Experts of a small language model.
Size: 8 layers, 32.2M parameters.
Below are experts of layer 5 (counted from 0) of a mixture-of-experts language model. Rows are named router (the router's row for the expert), gate (a neuron's input weights, with its number), up (a neuron's input weights, with its number) and show model dimensions 336-447. Each number is 50 + 12 x the weight over its row's rms, rounded and kept within 0 to 99.
Before each expert's rows: "comes after" lists some tokens at least twice as common just before its tokens as in all text. This comes from a sample of Wikipedia text that the model never trained on. Tokens count by the router's weight.

# expert 28
comes after: " the", " of", " in", "y", ",", " and"
router:54 52 59 28 37 51 62 55 25 44 47 32 61 42 44 54 57 43 60 61 62 46 42 45 67 57 38 51 60 52 31 56 56 50 64 37 56 52 44 40 75 79 75 34 63 68 47 45 55 65 47 67 73 57 64 66 54 46 67 60 54 50 41 44 54 43 49 50 46 46 38 70 06 61 34 41 50 38 49 43 58 45 14 51 50 29 56 47 53 42 50 67 34 51 62 31 43 38 45 50 44 69 54 64 43 63 35 37 58 43 35 56
gate0:28 52 45 40 45 57 51 73 66 62 43 58 51 50 43 58 22 49 38 56 42 59 48 53 55 44 50 77 47 47 53 23 51 69 60 58 49 54 38 44 36 21 42 65 66 30 65 46 58 62 62 57 49 80 55 56 70 56 80 57 70 44 28 43 61 70 40 31 62 37 32 57 52 56 65 27 66 38 51 32 42 74 64 37 45 55 35 45 38 49 55 36 42 52 62 66 56 38 50 43 57 64 35 52 35 43 39 52 43 48 55 34
up0:55 46 40 59 35 42 58 46 42 39 40 51 26 44 57 47 44 52 50 71 45 74 45 44 56 39 52 54 83 59 27 65 48 67 37 56 54 38 48 68 41 58 70 49 55 80 44 66 71 42 33 50 40 58 51 27 62 49 32 44 34 41 76 56 26 32 60 45 44 58 56 62 54 47 56 46 41 53 52 58 59 52 60 40 49 64 44 41 48 49 49 38 73 33 41 46 65 57 54 53 75 30 56 36 50 62 45 56 48 55 51 51

# expert 15
comes after: "\n", " P", "P", "%", " ", "C"
router:66 57 53 53 70 55 23 64 50 57 38 58 49 61 45 42 52 60 59 57 41 40 75 45 45 57 74 68 28 56 58 44 45 58 36 74 56 41 24 39 35 28 40 46 42 59 64 43 58 56 59 61 11 62 46 56 36 52 52 61 46 57 48 66 31 30 53 51 52 17 32 46 42 49 40 23 49 32 50 34 21 68 41 41 51 63 50 32 62 61 58 38 37 32 61 73 43 55 34 52 57 41 56 61 59 55 58 56 37 75 45 58
gate0:42 54 36 54 71 47 53 47 57 41 52 41 60 39 51 62 63 54 48 49 67 61 39 54 42 49 32 70 33 28 76 31 28 59 45 39 51 51 31 42 48 38 58 77 44 44 47 36 64 52 59 54 62 62 56 73 62 32 68 44 48 64 65 38 40 42 50 62 66 43 26 34 61 37 62 48 65 44 60 44 52 55 39 52 46 42 49 50 37 45 48 39 44 59 52 49 54 42 49 47 59 36 23 65 33 47 47 52 62 47 42 35
up0:38 51 53 56 56 54 68 49 48 46 60 23 43 34 45 38 43 63 75 56 48 59 34 42 44 44 49 43 68 69 31 69 50 71 26 54 53 50 59 55 46 48 51 61 51 72 47 68 60 56 43 43 55 56 45 58 60 55 39 42 46 41 63 56 53 68 40 39 54 60 60 56 44 46 41 56 57 61 48 69 58 47 47 64 51 71 51 33 58 49 70 52 66 75 22 72 65 69 47 63 57 48 63 53 53 54 54 57 35 53 45 65

# expert 1
comes after: "\n", " |", "|", " October", " 2", " March"
router:33 61 39 52 50 40 30 59 52 46 42 56 38 53 70 48 51 56 71 62 75 39 54 32 44 62 59 56 21 77 64 46 54 44 60 50 42 57 39 54 41 80 31 36 47 62 47 49 41 62 49 54 56 37 32 53 52 55 70 57 63 50 50 48 56 44 45 70 73 52 42 58 48 30 45 26 41 30 36 40 54 62 53 52 49 63 38 34 59 55 66 50 57 53 72 29 45 33 30 46 39 60 39 72 33 65 52 59 53 45 49 48
gate0:44 60 43 47 58 48 49 61 58 53 46 66 35 61 44 53 21 55 38 60 41 53 59 57 35 60 55 66 24 41 66 27 62 54 46 53 53 63 33 49 53 40 43 78 52 52 41 41 64 53 61 42 47 34 40 75 55 37 76 69 68 56 44 53 64 50 65 76 58 27 19 59 57 64 60 33 77 33 53 29 42 53 57 40 59 61 26 66 62 60 50 65 49 38 35 44 50 45 51 33 58 72 31 69 25 54 55 40 46 29 35 43
up0:31 40 40 49 44 51 58 43 64 52 62 25 34 31 56 63 62 55 66 59 50 60 48 38 48 38 48 58 59 56 40 62 32 54 34 71 47 56 59 52 39 56 48 55 54 68 55 51 61 56 20 54 56 69 47 46 58 58 21 50 55 35 84 57 55 29 46 32 42 56 56 37 51 35 53 50 44 62 54 79 69 48 43 75 39 52 52 37 53 36 69 50 65 54 26 64 75 67 44 50 58 35 58 56 61 50 39 60 38 60 47 66

# expert 16
comes after: " the", " New", " in", " South", "|", " N"
router:47 49 39 31 51 42 42 46 46 58 46 64 27 65 60 64 57 54 25 49 46 52 58 55 46 55 74 59 53 69 57 53 47 34 78 44 59 40 59 42 52 27 49 51 62 78 53 67 46 53 64 75 54 48 55 46 46 48 65 63 58 51 54 44 57 44 48 62 70 41 38 60 21 41 81 39 50 41 60 58 64 51 39 54 53 43 60 54 40 53 67 69 59 46 76 44 47 46 48 40 50 65 33 61 30 41 41 34 50 34 45 42
gate0:40 59 43 38 40 65 51 62 45 39 55 59 53 54 39 49 57 62 47 52 29 60 30 51 46 60 69 73 28 51 54 39 46 46 58 45 46 60 38 39 42 37 45 48 56 35 36 51 56 57 42 73 60 50 61 59 64 43 65 56 61 54 32 56 69 59 37 69 66 45 37 40 54 35 56 48 41 20 46 47 45 71 41 43 26 53 44 62 60 56 62 38 52 54 60 45 25 47 45 29 43 29 28 71 49 45 39 52 55 50 31 18
up0:55 40 44 56 49 62 57 36 39 65 43 44 46 51 51 33 58 62 64 46 37 68 54 38 59 42 68 41 68 67 46 78 43 51 20 61 43 36 66 56 50 53 43 56 46 63 55 55 50 44 37 56 50 40 79 53 60 39 30 44 48 45 64 53 29 39 51 44 58 68 76 47 57 48 44 44 18 55 35 65 67 50 43 71 53 44 39 45 25 50 53 54 29 53 37 54 56 60 48 56 54 38 45 53 60 43 69 51 45 60 36 63